config.yaml
n_layer: 8
routed_scale: 6.86
batch_tokens: 131072
dataset: "wikipedia_en"
Below are experts of layer 5 (counted from 0) of a mixture-of-experts language model. Rows are named router (the router's row for the expert), gate (a neuron's input weights, with its number), up (a neuron's input weights, with its number) and show model dimensions 0-95. Each number is 50 + 10 x the weight over its row's rms, rounded and kept within 0 to 99.
Before each expert's rows: "gets" lists some tokens that make up at least twice as much of what it gets as of all text. This comes from a sample of Wikipedia text that the model never trained on. Tokens count by the router's weight.

# expert 9
gets: "-", "|", "–", "°", "/", " •"
router:54 56 53 52 41 55 44 48 59 40 59 53 46 46 42 40 39 64 55 23 46 42 50 59 58 36 35 55 51 51 56 49 32 43 49 49 52 65 62 63 50 53 52 57 67 41 47 64 40 44 42 52 59 65 42 51 46 46 27 44 43 48 63 43 41 45 37 45 47 67 38 62 63 34 45 62 51 40 46 57 33 37 46 61 60 46 55 45 33 41 43 60 58 58 57 36
gate6:50 45 55 45 48 39 48 38 57 57 61 52 58 65 54 45 54 55 44 60 38 41 34 51 62 62 57 46 45 46 41 45 49 48 58 60 58 52 62 45 52 55 54 36 51 34 39 40 59 51 38 55 59 32 48 40 27 17 39 66 35 44 49 43 51 49 48 41 39 63 43 60 63 39 55 50 72 66 49 64 52 45 54 47 37 56 31 45 49 38 48 57 59 47 64 40
up6:64 58 51 40 41 44 55 54 45 40 40 67 54 60 62 57 46 52 60 51 43 42 74 47 53 52 50 29 59 48 35 31 31 49 48 31 48 69 36 51 71 50 62 44 53 53 60 50 48 42 53 59 58 57 49 48 41 39 42 44 38 51 52 32 26 28 52 50 66 65 52 48 49 58 40 58 53 74 42 56 45 58 62 30 58 45 47 44 46 50 49 28 51 56 49 42
gate7:36 51 33 66 45 67 71 59 52 50 57 44 62 59 50 56 47 53 45 62 37 51 62 53 44 28 50 61 46 48 59 37 61 48 41 52 66 34 64 42 54 47 63 42 62 57 52 44 47 47 52 38 48 52 44 50 47 37 59 56 42 50 40 69 43 51 47 38 42 58 47 64 60 57 56 54 49 40 52 50 68 61 53 64 48 39 55 58 58 27 32 53 51 71 63 50
up7:38 63 51 61 45 36 48 53 37 44 49 50 35 41 49 61 61 45 49 55 43 51 51 52 52 54 53 55 29 64 49 72 60 45 52 58 47 53 57 60 40 53 41 66 49 55 37 74 21 46 47 40 46 40 31 58 73 44 52 58 55 48 43 46 64 55 48 30 36 52 60 60 48 46 55 54 54 37 46 38 65 54 40 56 27 44 53 48 65 28 51 48 36 47 49 30
gate8:59 56 45 30 37 57 64 40 55 34 50 71 42 63 31 55 46 55 49 46 55 55 67 61 66 54 53 51 62 46 53 32 57 46 67 54 56 55 56 61 62 43 36 46 47 70 48 40 52 46 55 62 64 53 55 39 40 38 40 29 60 62 66 32 48 49 46 36 44 64 40 47 69 55 47 59 30 39 34 49 51 39 48 54 43 48 46 52 53 43 46 64 37 52 66 41
up8:55 60 45 54 30 47 40 59 52 35 56 61 61 48 41 60 62 61 68 64 38 48 66 52 69 55 71 41 56 50 46 50 57 32 47 47 53 56 54 46 52 42 50 58 54 65 57 53 49 67 58 54 66 48 45 49 41 29 54 43 47 50 47 49 41 48 46 36 31 51 55 44 48 61 27 57 48 36 51 48 49 37 30 51 44 42 54 61 66 56 48 53 70 50 54 43
gate9:41 57 56 32 60 58 53 50 54 53 54 42 61 59 37 52 63 50 35 40 52 43 52 51 50 30 57 49 50 55 43 45 40 49 53 60 65 67 56 50 68 44 55 43 47 43 48 35 46 26 42 49 53 48 48 52 55 52 54 59 62 62 42 65 61 52 53 43 51 59 45 42 54 48 50 63 65 46 38 47 36 31 56 60 51 63 46 55 52 35 40 49 46 53 53 46
up9:64 42 49 47 46 44 52 65 54 52 66 56 50 57 53 64 50 54 56 56 59 46 58 49 64 42 58 46 60 61 74 44 58 40 61 44 61 41 39 71 57 32 55 40 47 38 44 45 37 54 18 48 47 48 59 60 43 65 54 43 42 54 43 63 57 43 30 40 54 53 35 60 65 57 47 50 44 41 58 42 44 39 53 47 51 44 71 48 51 62 46 46 23 52 44 46
gate10:69 36 58 54 56 28 48 47 59 53 53 66 46 49 56 55 51 56 43 49 36 62 46 49 39 41 56 48 70 37 57 58 58 32 50 43 50 51 41 54 54 53 51 52 40 47 49 59 53 44 52 36 64 38 45 45 55 56 47 39 38 46 63 66 56 64 39 55 45 42 64 51 47 46 59 37 44 50 45 66 56 33 37 51 43 57 46 49 60 35 46 49 74 48 59 46
up10:56 64 69 56 43 57 58 47 39 34 46 38 53 51 17 37 58 35 52 44 60 67 36 37 51 50 61 64 55 75 70 56 39 65 44 57 38 54 46 48 49 57 41 40 57 59 54 64 46 55 41 36 40 53 65 39 40 54 49 41 52 55 32 57 51 60 37 63 61 49 53 38 40 36 57 40 48 36 57 42 56 41 40 47 23 43 69 55 55 50 42 52 54 54 50 49
gate11:42 54 60 80 68 63 60 52 41 46 25 64 45 53 48 53 53 42 39 46 71 51 37 70 60 61 36 61 54 56 57 54 43 65 51 63 56 24 45 47 38 53 50 38 61 47 52 53 44 49 49 53 62 39 52 70 54 51 57 49 44 43 25 54 40 52 30 65 38 57 50 38 52 40 36 47 58 39 46 50 37 67 54 59 23 47 57 57 51 43 53 47 41 54 38 50
up11:61 62 46 34 54 49 59 62 51 57 57 58 50 42 41 46 55 52 66 54 45 65 43 45 61 66 50 40 43 40 48 40 59 41 50 45 48 47 52 57 52 34 48 57 39 61 23 41 56 46 38 52 35 55 51 34 50 66 46 49 65 52 50 45 58 63 62 67 43 67 54 60 56 52 54 49 61 70 48 43 45 50 58 66 53 60 44 44 39 67 47 65 56 51 43 60
gate12:36 45 47 64 46 43 52 55 53 37 59 47 52 49 40 54 51 57 52 47 43 21 53 28 71 43 48 44 62 40 51 67 37 33 61 53 61 58 52 61 62 63 43 48 48 71 54 63 59 34 62 45 45 21 38 42 50 29 46 61 55 51 37 61 44 61 59 49 54 37 54 59 51 34 44 50 41 67 47 45 49 52 51 26 46 47 44 64 33 48 67 49 57 48 46 53
up12:61 35 41 37 57 50 53 54 56 56 42 52 55 52 35 43 42 47 50 60 64 33 54 46 46 57 61 62 59 43 52 40 51 69 49 63 41 40 56 42 44 64 52 41 55 50 45 57 36 50 42 44 44 41 44 41 35 49 47 52 53 33 40 48 26 39 48 36 63 57 48 64 48 64 44 43 50 53 43 57 34 62 67 47 53 75 47 34 35 43 41 61 52 49 51 72
gate13:52 68 51 40 60 65 35 57 68 39 43 46 67 60 37 36 61 35 59 39 60 41 48 42 65 58 62 54 50 53 36 58 24 43 45 41 27 48 60 34 70 62 37 40 43 46 38 48 46 28 61 40 54 56 26 41 42 55 45 37 55 40 54 42 47 51 54 50 49 46 39 70 36 53 46 61 54 50 47 38 46 52 39 41 41 45 36 38 40 54 46 48 46 52 51 59
up13:55 58 48 51 52 39 48 45 55 51 31 46 65 44 70 52 65 43 61 50 37 64 52 53 38 48 52 44 55 34 56 37 49 63 46 38 63 52 59 39 60 59 47 28 49 44 58 64 51 65 41 57 53 36 34 49 71 52 70 54 39 53 53 62 46 48 48 37 43 34 42 56 42 55 59 29 47 33 46 27 64 55 43 52 53 47 35 43 48 59 43 59 50 39 63 60
gate14:68 42 51 66 51 66 40 45 56 48 49 63 44 46 48 61 59 35 56 47 56 58 53 55 40 36 46 56 50 65 55 34 56 50 59 48 79 62 50 59 45 53 46 47 46 58 55 50 47 45 44 58 44 68 42 38 44 63 66 45 44 43 47 48 48 50 62 54 42 43 48 57 33 42 47 63 45 54 56 48 38 31 50 38 39 42 56 56 38 41 60 45 53 38 57 47
up14:52 50 49 41 53 51 56 34 53 45 47 55 58 45 54 30 27 55 43 43 46 46 67 48 61 60 63 40 51 62 63 50 46 43 31 48 62 52 70 53 35 57 53 53 46 52 40 59 45 36 45 65 37 36 53 32 60 55 54 54 50 66 36 47 59 33 56 54 32 64 42 41 51 32 56 42 65 42 65 49 32 68 32 58 59 36 53 51 59 49 52 59 56 57 73 54
gate15:37 34 54 48 55 47 57 45 44 39 45 48 53 36 56 65 41 40 39 49 39 67 51 48 46 57 35 69 51 42 61 61 53 66 52 59 53 62 45 38 56 53 45 40 48 66 36 57 59 45 60 53 53 54 55 46 50 43 43 51 38 52 44 50 31 61 44 50 40 61 59 71 49 49 34 51 67 42 59 56 37 39 48 58 48 42 46 50 49 54 69 28 59 46 61 49
up15:52 57 41 45 51 49 54 70 46 51 63 49 56 47 58 57 35 60 59 67 41 60 28 37 55 47 32 53 44 35 49 48 54 42 54 49 47 52 30 60 47 49 56 55 51 59 74 61 38 41 32 62 71 63 67 23 46 39 50 57 47 54 34 53 39 54 62 50 76 48 45 62 52 39 38 60 48 39 56 36 55 56 59 52 57 52 58 53 54 62 63 40 42 51 38 42
gate16:60 61 38 57 63 55 30 52 35 57 51 65 52 27 68 42 52 52 55 38 40 49 49 48 48 27 49 68 41 57 48 54 31 49 44 57 51 47 53 51 52 56 62 62 58 60 60 61 41 41 52 57 39 47 35 26 52 65 47 60 53 62 49 45 49 57 59 61 61 47 49 51 71 29 42 41 49 55 34 54 49 47 46 65 46 43 48 55 54 47 37 48 52 58 41 60
up16:42 39 52 49 41 57 60 41 60 47 55 61 69 69 63 41 66 43 54 23 65 41 59 64 59 44 61 46 36 70 57 54 28 60 53 48 40 58 49 43 41 45 47 50 45 45 35 53 44 49 51 54 48 56 46 44 53 55 56 36 52 51 36 40 63 58 51 61 52 57 50 35 48 53 47 44 41 39 61 46 56 49 39 40 49 45 42 46 75 52 64 55 41 25 38 43
gate17:47 54 60 48 40 46 74 38 55 51 45 49 37 41 55 41 43 35 53 64 50 49 54 46 57 42 47 38 38 48 64 57 59 35 33 46 48 50 57 37 52 60 52 47 49 74 56 51 72 62 50 49 53 35 56 38 30 42 54 37 47 47 45 37 65 39 38 67 51 53 52 37 44 61 49 42 47 49 33 43 63 30 44 43 47 45 69 51 46 39 59 76 54 66 39 38
up17:47 51 54 36 46 54 38 43 67 52 54 44 54 58 57 48 52 59 64 54 42 47 56 65 48 54 64 47 40 59 41 51 53 57 68 37 26 61 49 53 59 42 54 44 33 45 40 42 48 49 49 51 67 62 34 47 34 55 31 52 41 61 46 67 67 55 39 39 39 58 54 42 47 35 54 52 50 53 49 42 39 70 58 40 58 48 38 24 45 61 45 45 53 47 62 62
gate18:56 35 41 37 41 55 51 65 66 45 41 52 56 37 62 48 43 57 50 43 52 59 69 49 62 51 62 39 49 25 38 50 58 50 48 59 59 40 41 57 50 44 55 49 65 55 50 57 50 49 62 51 47 42 34 67 57 60 66 53 57 55 50 60 73 43 55 38 52 42 59 48 43 32 43 54 51 56 41 54 56 60 25 57 64 65 47 64 40 53 48 63 69 43 35 41
up18:41 56 52 49 59 54 34 51 58 45 29 53 56 46 22 52 50 34 45 41 47 48 52 54 48 65 65 56 42 49 44 57 55 32 43 60 34 64 65 66 52 39 45 51 53 64 49 53 55 67 59 43 37 50 46 48 72 42 63 38 53 68 60 49 49 42 33 48 43 51 40 57 46 52 63 59 36 49 56 61 35 54 66 49 47 66 29 38 56 68 55 32 40 58 45 60
gate19:63 51 50 55 52 49 49 52 59 66 54 59 51 51 56 60 55 41 50 43 33 25 55 64 54 39 56 48 60 52 51 63 51 71 62 54 49 54 58 40 51 43 57 39 52 37 51 60 49 58 38 61 35 57 44 51 30 66 37 38 73 24 43 47 41 45 37 38 42 56 59 45 52 48 34 36 48 60 56 34 53 45 61 73 52 52 35 60 40 44 47 55 50 65 56 70
up19:42 54 46 38 55 37 42 49 42 52 42 46 61 42 44 39 55 49 53 43 52 68 39 69 45 43 47 50 44 68 46 67 59 41 45 35 38 43 70 66 32 42 31 67 42 54 51 50 58 47 51 15 63 45 52 46 61 44 30 45 48 56 41 58 42 66 65 46 75 57 32 43 69 50 48 56 52 55 63 57 64 58 47 37 61 62 53 53 45 68 56 50 42 29 42 51
gate20:56 54 49 36 48 55 38 46 44 54 67 67 42 36 60 45 51 68 46 69 48 43 59 48 49 43 46 64 46 49 51 47 64 62 52 41 58 53 31 71 58 48 41 35 55 57 71 40 59 47 51 31 49 67 56 63 47 57 46 36 59 49 62 29 60 43 66 61 59 60 50 56 54 64 22 51 51 50 49 37 55 38 50 41 34 44 70 67 44 47 59 44 33 54 28 51
up20:60 61 51 78 60 54 41 48 55 43 36 32 41 48 46 65 31 49 59 54 60 63 39 60 42 49 46 60 63 49 55 73 54 38 22 62 48 48 72 47 45 50 64 50 39 35 46 58 65 54 47 57 55 37 32 41 41 49 40 51 42 39 38 60 36 39 47 41 44 36 50 38 67 37 58 49 49 35 47 50 39 63 44 52 58 63 45 50 43 67 53 40 47 48 49 58
gate21:51 56 42 40 37 44 43 47 69 69 37 63 42 43 57 53 35 37 60 33 61 43 71 41 43 59 42 46 62 66 38 48 59 53 58 31 75 37 65 64 64 47 65 42 48 35 51 59 46 67 42 38 39 55 61 62 59 59 58 39 63 46 48 52 51 55 26 35 69 56 37 42 57 37 33 51 80 57 50 50 53 37 53 46 43 37 44 50 48 49 49 54 46 44 35 45
up21:51 62 50 32 56 49 40 49 48 46 44 41 45 58 61 38 48 42 46 65 55 72 60 45 63 56 49 60 36 59 59 56 58 45 55 42 50 48 23 39 32 33 68 65 34 54 49 48 59 38 48 31 47 41 57 68 59 50 50 59 52 73 52 46 79 40 32 65 46 55 65 58 45 48 45 41 54 46 68 34 49 40 56 63 48 41 42 44 36 60 45 71 41 48 54 45
gate22:46 47 56 49 46 53 37 45 34 52 61 60 60 57 34 40 43 66 38 66 63 50 66 63 69 36 51 41 56 53 47 40 36 63 48 59 56 57 56 54 41 44 67 36 52 72 46 60 49 33 57 52 28 42 48 51 52 49 47 29 56 39 52 42 57 51 46 64 62 48 54 53 38 66 47 55 57 45 69 47 51 68 56 40 65 41 47 48 51 37 40 60 40 53 40 44
up22:59 58 33 55 43 46 61 41 73 51 48 41 53 46 59 62 56 48 47 46 35 57 26 45 42 54 63 61 44 56 70 63 55 62 53 44 42 41 49 43 56 53 50 55 53 38 50 30 46 62 38 58 71 59 53 43 50 50 60 47 44 64 59 51 33 47 55 49 32 59 40 53 41 40 46 37 39 58 48 35 46 26 67 43 39 54 59 46 61 48 55 38 59 41 61 41
gate23:31 43 48 45 53 44 43 62 38 57 47 73 42 51 47 37 44 48 52 57 46 51 55 51 65 51 60 52 30 38 59 63 56 40 53 50 65 46 54 43 37 42 36 41 51 56 57 62 54 51 62 29 61 49 49 54 68 54 36 42 46 43 56 54 59 44 42 47 44 60 72 31 54 62 62 67 46 43 57 58 58 64 53 54 60 49 42 47 38 70 53 43 68 42 47 50
up23:44 59 45 51 57 65 47 48 61 36 46 56 33 65 55 64 47 67 35 39 48 46 39 61 50 60 51 50 57 51 46 45 60 42 39 54 61 62 59 36 46 51 53 46 57 65 41 44 38 35 56 62 43 38 48 54 69 57 56 58 46 38 55 47 48 61 45 49 42 46 54 42 39 46 42 69 40 36 49 67 34 76 54 51 47 38 53 51 57 52 45 55 45 55 66 50
gate24:45 55 66 42 45 42 61 46 63 51 38 41 50 69 44 47 74 33 49 28 31 45 53 48 61 47 50 47 47 33 53 64 64 55 26 50 62 72 62 61 67 56 57 51 46 35 40 54 61 39 63 50 44 58 44 48 48 63 42 48 37 53 43 44 63 46 45 50 70 50 35 48 59 51 42 54 49 55 51 47 50 58 27 42 58 60 61 28 41 55 39 35 51 50 65 62
up24:47 34 47 44 40 41 47 36 66 47 42 33 41 63 58 37 60 35 39 37 29 38 75 51 55 51 53 47 75 48 54 37 57 63 36 52 52 53 62 54 52 47 47 65 57 49 55 50 67 58 53 55 60 57 55 56 45 56 52 56 48 40 47 35 53 67 50 49 67 33 41 62 55 40 35 42 48 47 56 54 46 50 44 33 49 54 46 42 40 59 56 31 53 63 50 59
gate25:56 57 68 60 56 51 31 50 52 45 51 52 62 71 62 52 47 46 47 50 57 45 71 62 48 52 54 50 54 40 63 59 38 62 58 50 41 46 40 45 63 34 59 34 36 60 32 52 37 38 34 66 60 47 46 48 61 45 41 77 42 50 51 56 44 37 42 53 56 52 41 31 47 44 74 51 47 45 42 26 50 48 40 43 54 35 43 42 47 41 42 55 60 49 45 45
up25:50 57 45 50 49 40 34 47 52 40 49 43 60 32 61 48 36 66 52 37 57 32 65 61 52 54 47 38 32 34 50 63 42 54 54 51 53 41 43 33 58 45 52 52 47 72 40 60 43 41 46 43 45 33 35 67 55 51 57 63 51 53 46 50 38 46 37 67 33 35 35 42 61 30 52 57 57 56 64 46 33 52 61 36 48 42 44 32 42 45 56 57 53 62 41 43
gate26:40 59 44 43 66 60 43 47 55 50 47 30 44 49 39 39 58 65 59 30 65 37 38 44 34 69 34 57 41 54 57 62 69 51 50 50 33 55 41 56 66 62 29 47 45 46 71 47 53 46 44 52 54 27 47 55 59 50 32 52 44 56 46 53 36 34 35 59 51 45 71 54 41 50 34 47 57 53 54 35 52 48 39 50 51 48 57 55 35 64 70 52 34 48 51 52
up26:61 42 31 58 61 54 44 42 54 32 57 49 33 48 44 45 61 57 39 38 63 24 46 46 35 52 50 53 51 50 54 47 63 44 29 41 49 53 43 51 36 60 43 56 56 54 52 36 60 47 31 40 45 52 69 47 60 52 37 56 26 47 46 52 37 67 46 62 58 32 65 73 59 59 37 54 69 60 53 47 54 42 52 54 49 50 61 41 40 56 46 60 52 53 54 56
gate27:28 53 21 63 33 44 43 44 55 51 48 69 59 53 61 39 66 55 50 58 46 55 47 53 39 47 38 58 52 50 54 57 39 51 62 50 52 48 47 44 54 63 50 42 43 66 58 45 66 40 52 69 65 35 35 57 62 40 30 38 51 68 58 50 48 45 44 61 33 43 58 40 43 56 33 37 35 47 50 50 43 56 50 46 34 53 55 59 59 46 44 57 67 60 27 44
up27:59 58 38 37 31 51 62 55 53 52 57 53 42 47 60 55 56 38 56 49 13 46 43 35 47 54 56 62 55 38 48 47 51 31 43 52 52 49 65 38 61 68 55 37 45 59 41 14 62 51 52 58 58 60 44 54 37 50 52 53 58 45 42 64 57 50 63 59 34 60 63 45 35 54 57 53 50 37 55 62 51 26 69 51 53 46 50 53 39 58 65 60 48 77 54 63
gate28:58 64 53 43 33 42 73 46 43 47 55 43 53 33 38 66 52 80 59 63 47 55 54 38 46 51 52 46 49 44 53 52 53 33 55 41 61 45 73 48 44 49 46 65 53 34 61 66 54 54 57 48 53 58 42 30 31 46 58 54 58 44 52 25 44 54 40 43 32 56 38 24 45 34 38 48 59 54 47 50 45 58 49 45 43 42 63 54 53 42 55 39 45 72 63 49
up28:55 54 55 44 55 50 44 55 42 41 44 61 36 58 51 76 62 50 42 36 41 40 60 32 41 43 32 53 63 56 39 45 62 44 38 66 61 48 55 63 48 56 44 31 38 33 47 48 71 57 59 55 50 76 35 58 53 64 63 61 38 61 42 48 60 43 43 52 56 50 34 45 56 63 51 47 43 34 54 40 44 40 55 63 66 50 45 55 52 24 50 48 62 62 47 62
gate29:49 50 49 63 43 65 54 49 61 55 37 44 41 63 72 54 45 54 67 63 53 39 58 62 70 42 49 51 58 52 53 40 58 67 38 46 58 48 64 37 58 42 40 49 47 23 57 54 65 49 36 68 54 52 42 36 56 33 42 56 55 49 53 51 45 51 53 37 35 49 54 39 37 54 56 46 43 37 57 57 50 40 37 52 61 50 44 59 44 56 35 47 47 43 40 56
up29:37 45 73 46 59 41 40 59 49 36 70 37 30 55 32 50 52 62 45 40 47 46 43 52 32 50 48 50 59 46 55 37 42 48 49 52 46 50 55 65 52 67 65 59 56 50 47 44 52 44 54 58 46 49 52 58 44 47 51 45 57 53 40 53 61 67 48 61 51 37 46 45 46 33 56 58 60 45 58 53 47 35 44 50 43 59 33 51 44 58 49 51 56 40 57 51
gate30:59 30 53 67 62 47 53 48 53 41 50 56 41 45 56 54 56 41 60 46 66 36 41 43 38 40 48 50 59 42 55 49 37 44 44 63 41 32 49 43 82 60 60 51 54 44 56 48 50 59 44 63 41 43 51 53 30 48 52 57 45 61 54 58 44 49 50 65 62 41 66 53 44 50 58 42 43 62 52 65 44 41 60 51 47 43 52 83 39 41 50 43 52 53 63 52
up30:58 67 33 52 31 49 46 49 58 47 55 39 59 42 32 54 41 56 62 55 46 33 53 55 73 47 65 53 37 57 67 38 45 47 53 53 56 58 65 29 55 60 34 43 60 44 61 52 52 52 62 35 46 63 43 54 42 53 67 53 54 39 50 43 47 59 50 49 48 49 44 64 42 42 58 40 43 57 33 59 46 57 52 61 61 49 71 48 40 51 42 58 50 56 44 55
gate31:48 57 39 55 32 45 69 30 61 42 59 50 53 48 41 52 52 50 51 48 78 52 47 51 53 44 42 27 29 43 64 48 43 58 53 65 53 51 65 38 64 57 38 50 56 66 39 57 44 46 44 51 34 56 55 23 59 56 60 41 48 64 47 52 37 56 53 48 58 42 53 50 54 47 48 59 42 49 43 56 45 35 49 49 38 38 55 43 65 62 53 57 63 43 56 43
up31:44 47 57 44 49 48 48 52 43 34 57 41 58 52 55 47 45 60 46 63 36 52 54 45 48 60 66 66 42 56 54 52 42 40 58 51 46 39 41 47 52 45 60 37 46 55 45 41 58 70 53 39 39 39 53 78 36 51 43 45 53 60 54 48 56 63 34 53 57 51 39 53 41 63 58 53 60 62 69 48 50 48 72 49 52 68 60 51 44 36 31 26 26 71 44 40
gate32:55 54 53 53 41 58 58 15 47 58 43 40 65 59 45 42 56 47 47 63 52 53 55 42 29 57 31 53 29 52 55 46 45 59 57 51 63 50 42 55 56 44 44 40 47 46 39 39 60 68 37 54 46 51 34 49 64 60 46 52 58 51 58 65 53 32 43 52 49 35 46 58 54 54 57 60 65 49 49 55 48 48 32 40 57 31 63 64 60 32 61 51 50 43 73 37
up32:60 46 69 45 47 46 54 29 59 52 33 44 68 43 51 66 57 42 39 44 58 50 62 59 37 43 40 63 41 46 47 65 48 43 65 51 46 45 65 61 57 23 40 46 54 50 56 49 62 52 49 45 47 49 36 57 58 60 51 51 65 54 71 60 54 43 44 40 47 42 45 50 50 40 49 61 65 50 34 52 62 70 29 57 64 42 65 43 42 41 59 61 47 52 58 39
gate33:66 37 40 47 43 38 41 49 53 70 63 42 63 65 50 74 44 35 61 52 39 46 63 46 52 41 46 55 40 50 62 26 54 56 51 54 47 55 64 46 63 52 85 42 53 53 58 56 57 44 50 52 45 52 28 41 49 47 57 52 46 32 61 46 44 58 57 28 41 50 50 73 43 60 61 36 51 58 60 37 54 59 48 49 50 47 42 59 61 42 60 56 39 48 45 53
up33:38 62 53 46 43 46 54 50 45 42 36 51 51 53 54 29 42 48 42 47 52 36 50 46 50 64 62 51 62 61 47 62 65 55 40 47 58 55 35 40 47 32 27 55 50 47 41 43 57 63 45 41 55 47 46 66 49 48 52 43 59 49 43 46 46 45 43 30 69 56 45 40 46 51 61 47 64 51 41 41 49 48 68 46 30 61 70 41 58 56 40 64 57 63 61 50
gate34:33 56 54 69 49 57 52 44 51 42 46 53 45 56 55 56 53 33 67 51 45 51 45 44 55 53 58 46 45 50 44 32 48 57 59 51 43 56 44 45 39 42 38 51 52 43 46 60 51 71 48 47 54 46 52 39 64 71 51 62 57 57 52 54 62 50 59 49 40 58 52 32 55 42 35 51 58 60 34 53 48 23 56 65 42 55 48 52 50 68 50 48 61 51 65 40
up34:41 68 61 58 40 51 50 64 60 53 55 36 36 54 51 46 48 52 30 46 34 37 48 47 72 51 82 45 37 40 60 63 43 46 54 57 46 59 51 50 55 65 63 48 44 43 47 51 41 57 54 41 54 39 49 45 49 56 48 47 58 67 40 58 53 55 49 53 39 37 41 44 47 48 23 62 51 45 47 53 57 46 55 52 52 41 48 42 54 35 42 59 63 33 69 41
gate35:61 51 35 54 47 48 46 35 60 47 38 49 44 32 53 55 52 53 43 41 52 53 46 61 63 60 56 56 58 46 49 44 62 56 50 54 64 59 70 48 38 57 42 58 36 48 51 61 52 46 51 70 61 38 54 36 49 64 53 45 52 48 53 40 40 35 57 61 60 45 47 42 39 62 53 54 38 43 46 57 62 45 36 48 70 51 39 57 39 73 53 50 47 37 36 47
up35:33 49 53 56 47 65 43 45 47 52 63 52 56 43 61 47 35 45 46 78 37 58 63 47 24 43 66 34 46 55 42 59 47 66 58 40 48 57 49 49 55 57 53 46 45 46 33 40 60 60 53 46 51 60 58 69 44 57 48 51 56 50 52 40 55 57 32 50 37 49 47 53 51 60 35 49 49 68 51 49 51 59 59 36 43 52 66 55 54 29 32 61 39 50 42 44
gate36:53 50 59 53 42 35 54 55 38 55 48 52 31 44 47 44 60 35 43 56 46 47 61 42 54 34 67 39 73 40 54 64 57 51 25 40 60 54 48 36 55 58 44 20 47 42 54 39 44 40 65 31 59 48 45 28 46 52 67 50 42 62 60 52 59 44 56 56 53 34 49 64 32 51 49 61 51 53 52 50 66 44 52 38 28 49 47 36 52 32 44 61 41 65 54 68
up36:55 56 48 44 52 75 49 49 58 47 50 41 58 59 46 70 56 50 33 59 49 51 57 50 49 52 45 70 34 75 51 43 53 57 63 42 45 55 56 62 42 61 53 69 65 55 49 56 57 59 63 66 35 62 47 69 44 33 29 66 41 55 43 60 66 40 54 34 45 49 43 52 64 25 43 49 49 24 44 40 40 46 56 43 50 69 55 42 69 59 47 40 56 67 46 58
gate37:49 62 52 56 87 66 41 74 40 53 42 45 46 59 58 46 37 47 36 61 51 51 51 54 58 34 40 40 48 56 47 45 38 43 47 43 43 63 63 52 53 43 50 79 57 68 51 47 37 50 43 65 56 39 52 38 55 39 48 61 58 51 46 46 67 62 43 57 34 55 66 30 35 45 40 52 49 48 60 41 44 40 42 56 45 48 43 44 50 56 24 40 27 54 39 53
up37:49 51 61 61 28 49 46 61 41 40 34 42 62 54 57 54 30 50 56 53 59 44 61 44 45 34 51 31 53 54 56 51 44 41 36 67 62 57 52 62 51 49 59 51 39 46 58 55 70 34 45 58 53 53 51 59 46 36 53 46 41 41 31 42 50 64 32 54 51 54 58 48 59 55 39 44 45 39 68 50 63 47 47 32 52 48 52 58 61 53 42 20 53 39 44 46
gate38:56 31 56 56 64 36 40 50 46 52 46 48 48 46 43 54 55 52 40 48 38 52 38 54 58 50 48 34 41 57 53 69 69 65 73 44 52 45 37 55 53 55 52 50 47 42 62 38 31 48 39 60 48 47 57 51 65 49 64 55 44 44 57 43 48 57 44 43 51 51 37 70 45 47 45 51 61 49 51 50 35 54 48 32 55 53 53 38 52 54 51 50 49 51 36 65
up38:46 52 58 50 48 59 48 55 36 61 58 48 41 66 69 53 29 46 60 67 68 52 51 53 61 49 66 50 58 34 54 23 47 50 35 58 52 46 52 46 69 46 51 48 46 44 41 49 58 52 36 42 56 50 52 41 35 55 58 57 44 47 56 39 49 40 50 31 40 51 52 46 58 58 35 51 45 62 42 49 42 46 42 62 60 55 62 48 50 52 53 46 48 64 68 49
gate39:45 37 56 55 49 67 43 57 35 33 52 53 62 46 48 53 48 64 55 53 43 50 49 61 36 59 57 32 50 65 67 57 41 32 27 42 34 40 51 55 53 51 47 64 40 40 44 55 68 59 47 49 55 51 57 42 46 41 61 77 39 45 46 51 33 50 46 66 46 34 53 65 54 34 51 61 48 63 28 35 55 46 71 55 34 53 69 67 55 50 69 69 55 43 60 42
up39:62 51 58 56 42 47 61 35 45 73 47 51 50 50 49 49 55 52 51 39 36 36 56 55 62 42 53 50 52 40 56 57 70 61 52 44 71 64 36 47 55 48 65 58 43 53 40 44 52 54 57 44 40 40 59 23 51 44 40 34 50 49 35 32 31 54 40 50 37 42 58 39 48 67 69 29 43 41 44 49 49 69 51 43 59 61 73 56 45 40 40 28 49 60 70 44
gate40:39 59 40 65 63 51 50 65 47 38 54 44 42 55 52 68 59 49 53 48 65 45 57 65 45 63 48 56 55 76 36 57 38 61 47 56 51 46 47 39 39 63 50 51 58 57 64 49 64 53 75 45 45 40 37 47 33 35 47 37 62 52 36 52 49 47 61 67 48 53 52 49 49 44 43 50 48 43 58 42 38 53 52 51 53 55 31 49 36 49 67 48 48 67 34 45
up40:43 38 54 43 27 49 65 56 65 43 41 52 61 42 51 62 46 45 56 63 59 39 46 53 53 61 41 49 38 63 47 59 59 40 49 60 46 33 39 52 31 42 56 46 47 50 59 57 44 59 54 55 50 56 57 41 46 37 45 54 48 39 46 50 65 49 36 72 64 71 51 46 55 42 54 58 55 37 60 60 56 49 42 62 54 47 36 48 66 48 68 47 52 60 42 44
gate41:48 42 35 63 40 48 51 41 59 42 43 53 45 53 45 50 52 63 41 55 45 55 27 33 55 35 65 55 71 53 55 73 58 48 51 65 36 26 50 43 47 50 48 55 46 41 85 63 59 59 66 56 50 59 37 63 56 54 45 33 66 63 46 55 59 46 49 60 42 55 38 61 52 36 50 66 47 60 62 41 61 49 42 45 50 61 39 54 48 36 59 67 57 34 58 40
up41:62 47 50 43 52 45 54 52 51 38 36 43 41 58 50 38 46 42 32 64 30 57 34 34 59 38 67 53 77 57 56 57 55 67 49 53 44 34 37 37 41 37 52 63 46 51 59 47 61 45 53 65 50 56 43 51 57 43 49 68 48 57 35 48 51 46 36 70 51 70 43 65 47 41 62 58 58 52 54 62 60 49 37 39 44 53 47 55 53 44 39 51 52 31 51 56